Below are experts of layer 5 (counted from 0) of a mixture-of-experts language model. Rows are named router (the router's row for the expert) and show model dimensions 0-255. Each number is 128 + 32 x the weight over its row's rms, rounded and kept within 0 to 255. Numbers have three digits each.
After each expert's rows: "raises" lists some tokens whose logits its average output raises strongly, later layers aside. This comes from a sample of Wikipedia text that the model never trained on.

# expert 23
router:112147163085105142124114117118109153142078134150138104117131158116161130065094139146096130179092123142208093162133181114108111153127116170071146097229169129119175111135193119159148158102113127105077130093121128208074105086140067132125129100169084131124114079119108171125139139141158100120151120107103158138112099126100125171153088115060175110148120137139149075132137133161116159126141109151068172168077080095113150126122214132130152111123137125169164162178070072138109156099101092168143095110105143067123155143143129060144072140169149148138140180155150172145151086094082109077122122101091107083134116131169113173119161132135158141191120152097138139121240114141162155177130085143096117140151180210196125129109102159136153104141132109083163157132122145134148048166150138
raises: " During", " There", " In", " These", "\n", " This"

# expert 59
router:176126130158092173120109144155152064164142148143117194123176141189156125155145192137175144156156137150117100159116118105091139131145101153086114073122142112126089153131160165128118147123086100136087126095113160092106177200042179093119156165078093161116158175138138135110109133150087117222112061123130143176116154127110132129140104167181116093144071150138092195099153145161144124198059210079169134130059114156118138124142113112133127124139143131162175107167138125085122142124141149149085092175152144174181114129112121136092097155104160171112097138079142152135153188148079085116133086118128158070162130117148175137086137148101137126085139116133140172159189044154196106119129180148105133147140133147163093122153150170119113115151143216114154125105082080082156140113093144
raises: "aut", "at,", "ice,", "act", "aver", "at"

# expert 52
router:110151130156149115086146164112071097204144203149116154147142172178125125133085083094115151128113075164127118120111092130099130124131085166132130065149161166065083083143100128109096122119129171152076152099132132106130184107134170092077130147121151111114118164121131130175126126102171130140138117131065180138128043087117138160136083100140139148149127151157119134086166136171185147110156180147089137108122079162138163132122168147117108139179130085097152068116129070107145145112141119110162070125133092138171161122171186138125160163091163169155142142085150137154166088148105073137148095079052127097210089143161108160118135100138162145156109163104136098130185133130083059138105166131133129172187156198140061114110134213127192126167128127148093174088104134085127120063128183
raises: "rak", "ty", "nik", "ren", "to", "so"

# expert 55
router:127217121153109168131123124198151138142129177156147114105129144130104083106080167137156111139135137107210088118123185117134112115117090166090138100131178147123157142133038108127099165114147069125138144134115144172126154178117145132111125047155107128072106151161111093171120143159085112128120119157070126167173137143134095119067144150191159085145127161155181171144112091187127175128222135059084175162159138125170102156109146107119188142141170123123164108166176115124092091096112064145085113165091123107124150120146090146141111149111141182077104146118098125194178083055183148062156103120098120159146130123116159180096107141141140153088123150144112143162116105152083155157157127164090105152115114150145096079184068125101086133100119142111186129128145150125137071155194157
raises: "ors", "ours", "omes", "ets", "ms", "ly."

# expert 36
router:158198116105107139128071150154135111155116189154190126078113097138128100090104152138136186142105085122108124101168155160098134146067083122135115148150135166106187164104147125137128152150114128127103152115144152160035126171079122053106147076150123128117124135128111132155085104159104105171103149106069117154164132139173127111094173081174128135135153175144087214123125113220152056127151184125138121125065048119151124147157143153162123152150174162139119052157122113087075132103131113171071105179193129097082184150109112136142127128117184202125151166093124153212166118129127101127139102076066107076181173124152165142109113158088135130150108117116081109091139115145117162130123117145097094157178113162145121156167139138162146137163121142092190161144115125079148140152147162
raises: "urd", "ur", "il", "rol", "ill", "rob"

# expert 40
router:165148130077142163098090087127132123138117160132102098117141166214141105084131132113148154145164147053195141138127122121081137092122133138109088090182186130110141107118071086171098124097078098065158151127146211113160169126122061149065134069151137075132117171166124070142115124133144111114090156139091116085133090182091085147166161091140188126136185144157139104134168128143116103129145207106139206112054115126171146155106087110170143148138123117160147125156153078132082136087121099161135113171065149072074147146091160151150097155101132164164083106137189154142100077130132139111102096126097136160142112161136125169155104102159142132070128120082164111094166095120142116143107075149141049144148181153151131150134119173147153120082100118140189150065100139148177124079136116
raises: "-", "\n", " to", " →", " -", " ("

# expert 6
router:098149116124100148113151081172143139109140105185112130123107118145157126125118153126165122112115136110152072151110140130126114109076096152045069152108151141134166168136108094115090155167107111113166162130115137149153160162160098156091142052097112126129073187184064079071096073163096082099111014138084158121152119162089052147121123103162156121184101127139148179130131112107119132083189163087115202122117126108154143129095128133150128156178185100111173115143134129134111120098102059147126106104117150119188088187221155072154130132172147181117073100142164151151164143067090159156148165128111067116167163153138140136132112133121111080096122138099093169152132073168085124166166141114096082165120181132136118121085112132112125087097200121081147134111136141082137163124101151
raises: " of", "-", "===", "==", "way", " selection"

# expert 37
router:087145121144086164130161132149105132128184098155075171070114122135112140129189092135105057141097153084111164180156115168115110112133116195129153127133158117121091134102080129115123155133103109132153119091157163108060077145138135114089103118157109148116164090124070057084136129111086162123129116109143109148160160090136085141085112109172067053197154144090170241149123144132131102176167139158133122144133118159109122104138202123120178117046157131095131141132159120126128121076132090123099128148101150091101162199146204148153149105152079187070119095154060118133147131074169129111144143108101086151136160167144173133183124173112092117116109084101191056138147116168090182092108121149103123143066160173110098134152092116094107124108145140109134131062129098129150075141139143
raises: " first", " same", " last", " B", " second", " top"

# expert 28
router:146143166164104165153165148140129082132068123164115158111130125123127128139112153085110171176101058100136102186105086109155142130119103158130145063149175126119090118125158126150118172109166119151107162105091167125082118158144121106120127121088121081121072169108135120158133135154112091174137111126076161145111054097103106177039056082136121120176141172165137103096137107191147195117144131135161134161136119149154134140102168147143090167148162108122157058182089100072125031080156111162111116133139161155183120164141176202103093162042178148097103114128163156152169192144125119128172107098127128114153079123108112150118119092141154182152129115097127093158185094144125129132133157134091147187138131162185059077114111187127139154165094178114081148079099102115153088123111159
raises: "rain", "hen", "land", " and", "en", "ass"

# expert 43
router:142154023128099188132167137141165093154122096156141118150133138150146156105120147134139135168126167151146077071116108106146145116096079126118153085183139113106173126126100072141131132131113142150121123122126143144053107173074088142140110124201106145105116130102103136126142036153108087142089113145127126162127088140070121120055142113131142033181181147144133168086106131117143146135158137111079132155101156128121122185101096160118174100146127166180136148149142094079105145095102089202104096148165147098151154131109150073150089139136174171072120115103132128150165142096095162112173100123082157107169164131165130140091088134135118192095145143114128095146214139201197084101138087157112070146094121168151118136059073145110176122103149167082147091083112150064153105116149075
raises: "|", "\n", ",", "is", "-", " the"

# expert 3
router:108093100118090155218122126152112104094149144151103108161129125080103152112107132163123084094137092065126137079173140119141143058146118127084141149064118094108149123117093124158136129172131137086131144081133112144124125115130141108110126063096172058142149158128114200186123084117042138148131079138136100169154157143083105132090104125202119148094119174166134142131165101150163133157150093117108125149111166122150113111087093119115156136102118176156169165105124139116127047107111136145147131143033192164167164090120097092174091106215125092097092178095086124144132147156124184154150150139131094098140128161132130115121145088085088143191157086130122126227120174151104168126154160121099160081066143066105148110148101122109148142096144098066100173174154131071094111131181102
raises: "===", "\"", "====", "The", "==", "===M"

# expert 47
router:161122245073122138157146142162152151114080078161072072085152123177153129086113139119125170193120197137149099169153156087117119111105111187134177109149188124103146094065115116121139103079107140085160110139171143154094114137125090144122087113145091141114131184112085088099107105104154071109096112124128144158120054158107082135127126151109145154168125089158164086162153085109127148043093131142088131134126084022126134124109156159160135140161173126136179131142113099124117143104098109153153116122141127073151159097145161107136131137088156140134151130135104145133169131071126119085172156179068125160161105141151112121155119119083125181135063169107105095107124169133173113154135131143078091133195127205159119132124097177150094066090172060122098121136148167112140076171130175
raises: "ations==", "\n", "==", "2", "19", "hen"

# expert 2
router:154133072141122164211141111146137178122115098143177071114137107125160104091117157132185111110191148095130105092127190105135077188087111132117145169145089145126186140142123126134104127131080082126177133136112127176137171118172138173092121144148071204136126134147105151149108090135173120148081105110131140128134073117143102105205132090153163102130111116206134094120160174182119127087112145107108165145127146141138172162175124154109095132148097098178131153159068108119111094117119126183132149124044162145184095134134065138120121163094147111101122066168160145090151133096087189120125118091127183126084149136143087129065140105069124103123176122170185130120141105132173173116171072139169123151095165144138135113152114154105135104109158211144099160022102186147128181163150127
raises: " on", " in", ";", " as", " by", " at"

# expert 35
router:121143119096115172114102149200154098106102155159147117116124126117157089114080097226131136169135116118111107093172172136086131088116143117106092120134161133095166144123123083070137136157192099095187174103146154206158123114086158116094109126149101096126143157140151128123062115147114110160115069142087142138099116133133069120068124105159147151117110170157140076157202114172133127106123067109135161132138108126144112127048113101159172115143119107100172115117139116098074107113111052176144094163063246151120113179157119145143093131114124073106176146151121175124140145153150132074158155159122124158161153150147165116087172119079154150126158130106127111151130186175191176115141136165129108105110162154133155086202085165096083114076189136100179163162157120066130127127171128
raises: "ad", "en", "ou", "on", "ab", "oun"

# expert 45
router:122217140121145121172146149127111039152160144123106124142134171161148123148121121151167107115134153105121062070139114168164146104134128101156151118149146158136111148102152118114169148117151127154032135124174144123099108146120092144127149077182134151124056108103145152161072182115129142071128129150106110203144145114134133180105141142088168141108139096119157152164139162086152094127114143157126178141107124110118131105120168157141132093063149188171130121176137114093137128101121167110172106092145131073105168160118164140137127101070116153107120141146166160156148031141145108028142151120100090093135132139103097115166088129144184207154142079023208076130126153164122134196139142120119050176115113146133188099186125143156171143096104098110099136161137126087091101106169134
raises: "\n", " Location", " ", "\n\n", " as", "'s"

# expert 46
router:156145146072114122095112195152149130150112171120104058126100144154106086022079123090142095139072132124195142134118110124080090109085116144113093095221211143129123068121059110079104102137060142062124173049123153137151157118150121176116127094198121106056082126188078080128137101104111089152163109107100106144112065138145111155097107140102148117140177166171160082123143087136166115065164176116077126164117107124224141147117139138130121118128140150122145121150159097089113148107139095140110106144095155113065137114144143125147105159095130177132137121104132122175138070142122066107132164054057105112134132155118110164124137086177143179148085083123162165130138117134116152123121089153124107189159119149164121152150136168128122127088103138107156117096131139106153111108125155
raises: "le", "um", "ano"

# expert 10
router:144139090127076118122157093204132108129155122181096152127150164137143128148101181145154108178163120089124136141110119080123133107109135156030114156165114177127145087137048104122094147133126125130181137093129141204135169135158087146127162090128104103128126179183075109115112096135043075113155107164063149121138122140101076164089114119181161090154108170166130113124184123168140128117169144126138143149133123165200081162076101099191151180137140110155127085138158158109063076150120052118097127137104255133138158169169146136145092132184141169132137133123140141128133128115144100095099094163089152146131195150114133150073110135104138079113125145131089189181153167157085177119148094148131109167085165107114129113137082177087101083135157170105132128151122154080132142150137112
raises: "s.", "\n", " and", ".", ",", "s,"

# expert 16
router:118158104123124163084086146135098119122145175131158131099133191161103117091094172138129120130079158157137127116130148156083131152115084161149127142181156139115109147115070136097130123141039150076130136081148164128084131162112077115102117102151069134079079094193103142131087108132052097167086130089126122189118176118131086108117146150160136103143097094144071185105124087164153099116116144106100137135040078104178147107164135181159132121169163144091156060162120092108102105102113146146043097138161157081146137134206149149106115134089159190109160131150073135203156081105167087158163113076107142078176165176158128173096137094134151151182128137093148136135165061135146110130118159168105113119168115169156110141100121106149117113062171197096131155155097129117158128135098168
raises: "don", "bor", " Creek", " Creek,"

# expert 62
router:101183145129122133116096165134102090132123196124182072140161174210145106049121184156143111113079159115176115139120132148156133115112071136104172118133141109104154139150123121099130159162068143061116143059141182155123176100117140138090091101118134135104097166159135103132081141158108121142138121110100142153110130139159122165179127146112177141157165108161112125094093102121178175083171114107110160143029076161144099133136166185140127135143095168143158076159185127079099196097131107139096075116142162094156143148136139119116075165134154160122141155112176211183176061145155059111149085097121115130145139119130145115144172103135150132152114133070145130101154115143114109138142124151135130165210125254159121118112091138154156115089103125080134127102101162064168132089164146
raises: "sk", "ates:", "ested", "ated"

# expert 32
router:146139121123135147134102064146153119090156122115127113147123124203087100061113089153142121138117097089156128148122174115063048151120114112133130145124119132098146089136161144155089170135111104081177100132092170147143062110130123108119104082153093136075108061126094141133086069123149115097044136103100112119113148171135102119195101190105108085157100104154138157127114072124183089062124137176125116147158144147148138184148081156070167153135080091132141106148038063121128104155097107141138144194058143126114165095115112154173105139144093113131108141098136132112131129053113147148140104138170176072075172102098163070120160154101157127083145131119140114069083192186155106160160135184101124126103154165105143157128069065150128102100139138179140114145127154099108105179179093
raises: "\n", " in", " d", " ", " n", " l"

# expert 20
router:109113156115090104077197177155121094128060119106089159093103093128140123124127083108094136215060103109102161184089086083099113104132142142170138054154126135103088097088084159130091149089124113125195138100082116152112068109226044152135114184126084058106062126057078114141133101154149116118162168133134145091122145185137144162074091081123100118177085120113141057114141089153156114083136109091178120112165143096125129177062124119128171094103143094107116110120062098139133075112158125112138168143133099142122167143141173152125101090146106166146117118085089109117160219131162116183142125163157117166122127126082114134136111124131157096110114123155169103170131163130147159159134140135071160119101155120110103156105146135114124129145141126123139094161110159146190141196115090
raises: ",", " 23", " 18", " kind"

# expert 13
router:173115153140146141095177166142121175079000132141147136090121146103180169076107109129134127128118069170099133110137135073085106099217138138113114112167166140108144122075122138119071105081129170101106093130104120133132113156158130170151129157080088119115100109124095135063124161137147109091123114154086173197076194160129114133055041134121169124161106143066121074171181130118112171065141084127116067116114132076112139110092110130147136124148086169090175108140103077132087129129138124131156111081108158144125126154170146137164124112174154127098141206140098117110124153149139073152128191160124131166173145147183123162089117106110128171131082115122104137123139154133151109140137180159094130142195140181143152110210188167126167106106134101116155143197133104091126118156121143
raises: "G", "-", "V", "ig", "U", "ou"

# expert 49
router:159202114112109121179109184134106112147109178147135107105157112180118149086074128108133111127118109112140125153151081135145128137041052136082110063132157141096104097129167106145158181100098153114156153134161154127086158101125111089112066114212082131092061142092117066196085122173153096097136097111060124218134110163126065160133114112169131133106134141155103184105132085135129088127157150132090121178057135136155107169090116179097114176136171160102158071111115144086094120062150098183143068153116162078119161165137134141106069157127141174108093103132133099161182098114095128105139137113130110123139152136108120123065123123160191193158124112098124094121195130126122114167131141180166094161141119186121105089172107132123151161112161129127156189099124125090142107136159151
raises: " of", " for", " and", " as", "/", " in"

# expert 30
router:110104129151121112157208113118140134084059113079120131114164156088200126144108125134110118156154087183144122136068163085145107177151141167133193102097138147092148091131099139164082125061142101122145138142062072142100105140200079145097136193103081095129088151075124126112132090136171119147114082189116190093111164138147136142085135081091104095144079152135150036093179117128113165093112085124164139121144137074095129167101110139156123133127116075091157133121101077138103062113121151129181129125147143170225157170169157136081118136137151083136102089138152119109158228119151152141148136163118139169088075103109064180126123110132126111119137135155143091161161097148146173201165185099108110102122101142132126105162127166118148142136185176115090146131106115107135154172113128
raises: " |", " L", " N", " H", " G", " United"

# expert 34
router:130147197170115172111107127157174120085100185131206108074116123124130095125071158158138152143075143162180138110090192117071120148089115152115112089124145129108171143110116125149130101112134120114093109109086146104092102169124159116148071109087094047104083140154120048138099154139135162116110045093056119108140129136172125135078127101182045102175148197152141219135120107151152205123143122071152103133118111104150129211116099137121133144135145135094163099149130118132125135122115121129122105214127129158168140134151192143139104132184144124078134120131100102167194103135182103155172122124139101135164116152115157143149164069105143140063116178119115076140120092160101142123144123164100147169175096206146087081166132153125115100094095143132121130177138080116146094142130175
raises: "aged", "aughter", "age", "aging", "."

# expert 60
router:116141094130073145137101164112149141127107080135121088178131122184100164084128153163151093168129095123184083126059178140125118112106118117112111104136155161085171140105127097097134143081151116129196084154161143152145089178100133160133156034151150185076143129124098109159154072156148140127103143126067107160129152106157147064100125146160160103103131125181166104107133127162122092159186098141168156194134101097153142123057117163110122137112156119143174120111103060186123144141091091152178115115094199074098129142145096131158087157111103113100094122135154096201163107095120055113185119127118133123125110107148079180106101133153132159116137102090166136127185156178179139206142121169163098110059104197150141109094102097161111118112152162104138076118077202156116081145138106
raises: " a", " been", " the", " an", " d", " not"

# expert 18
router:158135047088122163126152089150059098164158113113041103134175136167088137099111114135108108133176144066121125100129071118125127141088080128166161105106170106126120074118049083137120120103121195126110141111198147132123109146093136184133120086145109171113117165107128078122140121153112162073141113172132141121119176169186130141118102129150205136121115152167149125193129073181184131142160196140140173138137134111183066122114166087128072165115101170173088138161153125057100036108121101092148126163042135103096148112120168154131083112058083146093118095150124174155149106107134132141111107148087110166121131125130121104102141134168151156117082145128165193100100185132086082161147173162163094131117131122121104161137125118131088127088125135099083072103141139154167098157146121
raises: " the", " over", " E"

# expert 11
router:127132115126160159098093112139083121136077143140098102112170151162111094115108139093165142155117155105125115129127148133095166092091087149127102126194167148100134141134138107167133169103088135073121183169171159145175178131111087158107119110161094120085145144149101136101112101155111087108096145135091134173113101157115115195165155119112155103134116098138173084139115111136161097073119169113189168141070089132144124138167104122142077141182113139136148124176173084087075153056070101126114107125118179095122106133198102146108108114143131206188102115120108193131131063041130117103155132137091156136174124094203168090138136146123124188144133123140134184085133105149131105137133192132134103149185140164230175160103080141155151024094117133086139169110117162081190106107135162
raises: "vo", "ff", "v", "nd", "que", "k."

# expert 8
router:135156136091098148146121164143124155126104141186097188130148140135160071129120101129190111135169137157137103114202086078101080109117138169148128115174123169085086124142173182121095167121093082113116155092097157162087219186128144070099104130164133115106149146131123089136162174151165077162128165088093117171109118090118148090119118148194145112137124188122122128117159130203149088134146159122135107118115135137139083141146129141097094140131161122104142095171118157098061168107185116166098111181071136182146144155171130136114112116064180218117090146166079133151155140132194135074144090130074043090188147111140153146123158127108129094150095164126162114147147102155124088123090125173170105187102102118103133135179129176119072100177159207158136159111108129087147159116130154
raises: "ailed", "ails", "ised"

# expert 21
router:107165163101140154127165094168122106135137161177108108124194133121120164065123201132118126138097129078163144128121159115101151167110091150122146077120122169105133158100135086109145105065094114065170132110179176129158068135109121105082108081150107125146066118172049155092129098115122135143118086110100109155085090122173088152117114134132181137159090127173086111151161122121170075129197115162105171109077163114161136171116166103177161111123130155138183125145086069076077125064133084140133071106093166099068167108216114131133115142108103106173089117186115154114131104127128081129139141141118131079182163116136085128147127148132162189140085101090122109111206131172138151190133124160159078147143156121152154085139130157151171071109153176103111088134120165125173051093148121
raises: "/", "-", ":", " 38", " 30", " 50"

# expert 0
router:158101169138116181108084087123179117138116117144146114134189162121135119102127166079148185170115194129128121132104153092151127141079078136132087112108113124148145147121101076127165132142087081042155108061147153164137114120135076181087111120154121094143108140138151111120138075093151104204124102085142155066121069138099081160170142117146147122115069086158113048112161092125098157116098184042123143149086116104187168183134096149128148106175147065101198091190114086143172089124121150117108108182173113095126102139145184154120164133104129142203154086117176097141145189149073157172140166143095164132126118131114132200089092091138171161112140151112148129137175069098175117105128049129100137141104151132174115150087169160140115125089123166117134128119127162153142128120112118
raises: " surrounding", " in", " by", " at", "\"", " early"

# expert 7
router:163180097119128144147098150134093138105161088176125145125077138209112108073165099109133128136096163126144138142122134126183093124094130161118126140072155129075056122142109128149107133117172133160093074147115129116169129166048097210069117136167132199129140154136134117162126129121170216098059167163094126204118166113150150177084141117196141099110146140152143146135120108146121144207163077149131156143057156129109115142105154159089144109154100133177129160103122131116120155139160075213127130156172168062164094189166162135151125135140103077093140199169121130158114070092085108069123113128101094083151179159123125145098117149130141097176112128096137124131148117147161141176149081163137117075099127153085141106101105072125161121103129110109093110120137137173137079141186076
raises: " a", " the", " an", " one"

# expert 27
router:199155177141119156103093161150148074121152144179189118061137138082113114119103103112138166113110085118139115121123125132107108167128099129174135139124140117101136120136178125146137098122111121119101144150130144134071168169083119098157122094133096059101143137091091105153097121202102109195134155138118138182144106103128105133065176140242105142147149206165077195102170123161133106156177121112138119139123087108171133080097135124170096151138172155113157080140057144075114145115145113126082095175089192123143163157113125099192104186124160180073129170124131099153185147123116091118158109153132119078153123091125146167138144187113146111100123100161094081132167134147097133132104152154129090192119141156113102071193099160156136126162138218109170130155129094059103126141079171
raises: "ears", "over", "amil", "es", "ag", "esp"

# expert 5
router:129211153093092163105121168131096131130084117146110087120193128149122142086143154142187129107090123159114128166152142130134104095156108165067155073188153144106122132148128107145111123121082124038140176148161200146105135119142105138114124129156092132087097134144082169117126102143118105164080112151113146177139140165132085167138106169109136132209151107141104131106103116159153146090146112122101129151070081086127126101117146163128154107153078170116170100156109065107137142118125123129140048110139113037134186149135136097173172120136162146097106166148130192194149087075123096111129167149110119123143125143192117125078132098084186186143119074108128088122170133150169095147142183119073094130166140189165157115088088139116163060056120114071171188095162139072171097093148128
raises: " of", "–", " and", "\n", " L", "2"

# expert 39
router:096126106091151146126127104105098101177142095145113131121106179194114113106090189133167146223070167156184079128139153160138136096111076206120145103156170108085127113138147082138150137077114128108131155120155152125086107119101115145129099096196080148107083130145094155146102135096090089119124102140121121166109135137136087139072172129130179107133123114161094175121093122137139138079174121160102147161058074121126165166117151113117181095108163166152122090140163107133148138086079115177073086155160101069103133184160140113138143131137158139116130102115170151178180061118160086071094096078110114079156171143139100120099082160132175173155137137119146091126169130156125142146160121133070121113104136198171166136120079107086180144064121126081104123097115148062198051126149077
raises: "ership", "ony", "ers'", "icate", "ered", "ify"

# expert 54
router:178189122168098188082101166134133071161130124117087143126148173183101160134129175154167121133137161075119105116134123125089126128118098137101178109154166157094128075131021087116132097130117130088123157140190193111139127162102101153130118098119132180095079159126114096127101123147047092116020119138063135188137169170145071180126126145137144101176138139139121193117174108135170098171151119140185163090102094118207089101107092135176172136105115121081174093145176116124118088110114118101125092178143171120117101109138194119094151158082056159138104084105132156126115096108192122092154108151119180136102193131147145117106129112139155173063163113085158147140124112171109117140156154158061066148152129148161144144130114101134117129082164159123147117136111115102153103139141104
raises: "b", "an", "ul", "m", "f", "en"

# expert 17
router:118129112129125163171121148189183083084129106141192081103117161122161093099053122216176146131136146141137123085137136159082108115083085130195123125155145093111154124130166097130129129123147088143144164149137174164074137194106145085108093091168134171103123131094076157187075140203123103110153139158091141178107151136156120143123131123208139102142094148141158155098102099175184082135146077132115144166090073110130090156076111114134149150120132115155126097183113125091045121100095107138070085182063146110154129177163077118157108141093109154066116127118134171133145085125154122026134082149120147073123139119141117137073133153108125145159127128134147076164161182144117160178104148181125116154115149159106148105187078169060138137137155179112146105144112107107148131175133144
raises: "ies:", "emble", "==History=="

# expert 19
router:171095095133099139148122110161147079116155174182147091136104125130186141112089080132173142138124120111166105103146145101102080172079092101140140115083096084146096133108160086149109207118142103115168118166079170162095137173067123080121152079138166151104107154145119148144065102127152152097108119125113114205100097145169106143120138132102127202158088101126105091127150129148165132124144126144126161108137146122140066185050109193120173136099098113125122151116038114143034144126106095184147090170099171107103089146131133129139103156127151035101110126084097211144134141120109127112138058154132207072086169104139136117111182157030145115119116144148122114127130179143182141133164161162114091101119131119108152104152118086181127111118142160121108067153126115077119086140102108
raises: " the", " a", " |", " all", ";", ":"

# expert 12
router:107175145066099138119201116147114110086131126163076136101093170150097137095122158214142132198111156085163077114160084120115121093126119166077125078096154167143102116094084055132086107081122115128133149115133165171126092132171068102105120092110121132101114111113114129114121160162109132088164093136092130166104135127181107144064103083128148121166123096111112138133110102157125076146187118134077165109103129085121113134117146105190205135104098111135142150151119048091086158068164108134114087125136154076114186172149172097168135154171178132072087140098143156194199125087166117072168117139120142125202168106142107161140138191135171118099120103095140128120182135151158164156160084167100090161120206149174160118146122142114141107096121104106143108122123209100146119135140175
raises: " F", " T", " S", " P"

# expert 51
router:113183108106120147133129152176151096104136143136177092116140128196112105092104185121180135111078130158194053156094137153116149111099098169151182092125158100052162143138127085111148174100113125161098157131154157143104105138112100131079075120149061110111103112167112167165018140187082084154149097123076134129125101101111072151118134084124150106175156132150135165059101108201179136083145119089067172126040099126150152180107149097157200126132165132134150103148129156095124114078104089166105107170110108058107168139153095125167111153094119165107123111093152170218146084122149117093140136076101133125160137118158136121096110121137154195169103143114111118115158112130149142167130093135127136181153171164142133109089055158098150155112131131110128135098130121097164095105165148
raises: "alled", "inct", "iness", "re", "re,", "ife"

# expert 29
router:166121117158078162090164154150117113144102169160114114152181183160112105109093163123133188173046138207184101124088090099136099124144058150131164068151180140126149108117089100130132155098184155114103100068156106140055125153122109160107107078127120107104073063111105108113132120141126122117147121148062146085103131115120091137090100092180147076169088145178138119115168088165152173124118131068120137092122122130168128146095153151115160121126170131078144105191171076115156094108138087093109109145131145057130127158169205165168133124160124129099131108127180167195200167122148105146135137145106147102168157186113142172068155089139177175090137151108130115160159151137082171163125100138104146146081109137129115119091129143084121127091171169093114083156086125120179076168148165
raises: "eb", "om", "ice", "86", "ern", "ly"

# expert 57
router:182170063122150148173097180148144096099140141177135141103143139189142149151109157141168134148152124121137116181127112123139135155083116141144121115123163134165167154110079182113149135134130126146107195110146167122085173130102101155123108089190105128089085175182125097169114103159118127136090130182132117119148131128120127120108169149223143124138096160184155207172129159130124107125133190053144131169130080090148082133128129126146154122115209159137124068145155135077115123120087121183092126185093150112154115133108114118162037188070157158137104090150128127178141115099158091094172132146114137158168133115125181166076156155096140177121156134081130109180089069157140114176185139179106114167170155160118093195171109140108132090111209163091118154121119114049155140152110113
raises: " and", "'s", "en,", "g", "ing", "er,"

# expert 58
router:141147090137104178117118133137127120156152116171163104166145130147134094077117162146169155144131156152175139099141104153145088134076115115144183094095178091116144158155112047106124123106150116065165128091142114123122113150048085085118152091175148150122098146174094153164057154107062127132108112149101108194119155115175095137097148112152171170123128130156118167123117195151184126156169133154130201096087093116141109177093164172105161093082154077158121108162129110054080114123129093116078075149129141073133129164136141123165111124138137163069131143115108175144187084093155081062123117111110182132148205167123084149074133139144185157128106160118161113130133125125156122171175143141156136136122155119167146123113091109100179073040163136048131098138102126109176061117173134
raises: " the", " top", " all", " which"

# expert 63
router:109133183121137134093103060174124084063094133132102154106174182086160110224077142173118131149154145111122072106078156102139116149099115162119121135051176139141176078137041094174106134086133118119147125068147113120123185145188129175121134105081113078090091118117114039096133077127092078155099065166116135098164089130140136133078137128150163074156139140122163109106143080139158176092131186067151126137098089090160097164073076153136132168106095093088141119138113115086115115136128135119115098193143148184168125128120150185088139152124123137142093099091165113129148168117089129179141145170075178174098144183123137192156132099111173128078140102124155145182088118149088133134158130096098131155105157123158110122099165147111099125121159167141115113179129133101158142153082138
raises: " and", "s", " for", " by", " in", "or"

# expert 56
router:112161216120095164166146102134155129128136117144096064091137151130074075162121132146156131134192170135149090190145172151085125135108101183074178134117128180128122155159116150092137123121085105100163140128163173126127068128147109181050031103132074100106140151188101093074168174175111079164104077120147116121138087166141109144211144101187169084168120121173182240095119126109105122135116125120070141150113129103158161076110126124152157195123164120114188130116150145115127143104098131151132140144074156150152148140165177177104122131105137085137139067146111135129145147097130121149167105180073077174154179124153160143182113158092109134074142146102145111130113113117107136145155097127082130117142165113147129171122107147075083075106188113104126163098108152147130134139126118
raises: "\n", "ase", "ens", " A"

# expert 9
router:139176081159118205114094113174158066165140108132153113091150119138172126130092129158182144107127146122169067102168166138094135132123056121133145070167141148084206155131131087130129191077130103087126101129126152163136082136092121147135111131149089139070129164133136097134114174157118102101066108143162115170107100140112105139154165104101121093128112119131136125147119112114174082123078188104160179130097133097184091172137117120181141102126131129176218142212136130093079136111109109166092137151106090150138150171129127136120132152080179136122130068121124148126112121107153132109109051116102169153120197127136116100115056126097149148080144128153120110070198159167164107118212118158120073131115126208191177140139077163143144101062176182142156148087092133126144097114157133
raises: "od", "ear", "==", "ly", "our", "ens"

# expert 38
router:185137124122129127074082133156158076106067149117072158125188155111128132159105145171121155160121058081135110116139078037149182144169112149175087106111148135112173087132075149156059097032129140132132138098096084155111161169177129179165120116113073129150131155094210133117142187162187150124129104152158173126103109172119085154093086090133185108119150152097143062164188113156137162068167185137145124111142127106141058124089050136206143154089082128124113124155163119165133061062096131138099123129119140166097162148106121176117122157113149190125091100105164142118157118152140096109114142133061155152091121170122116163150078106183143138075146147124127146132160110134162142126143139127111100165151136141162091144130149177128110126150141117126154105155092105117145118148082165
raises: " |", "\n", ",", ";", " –", "-"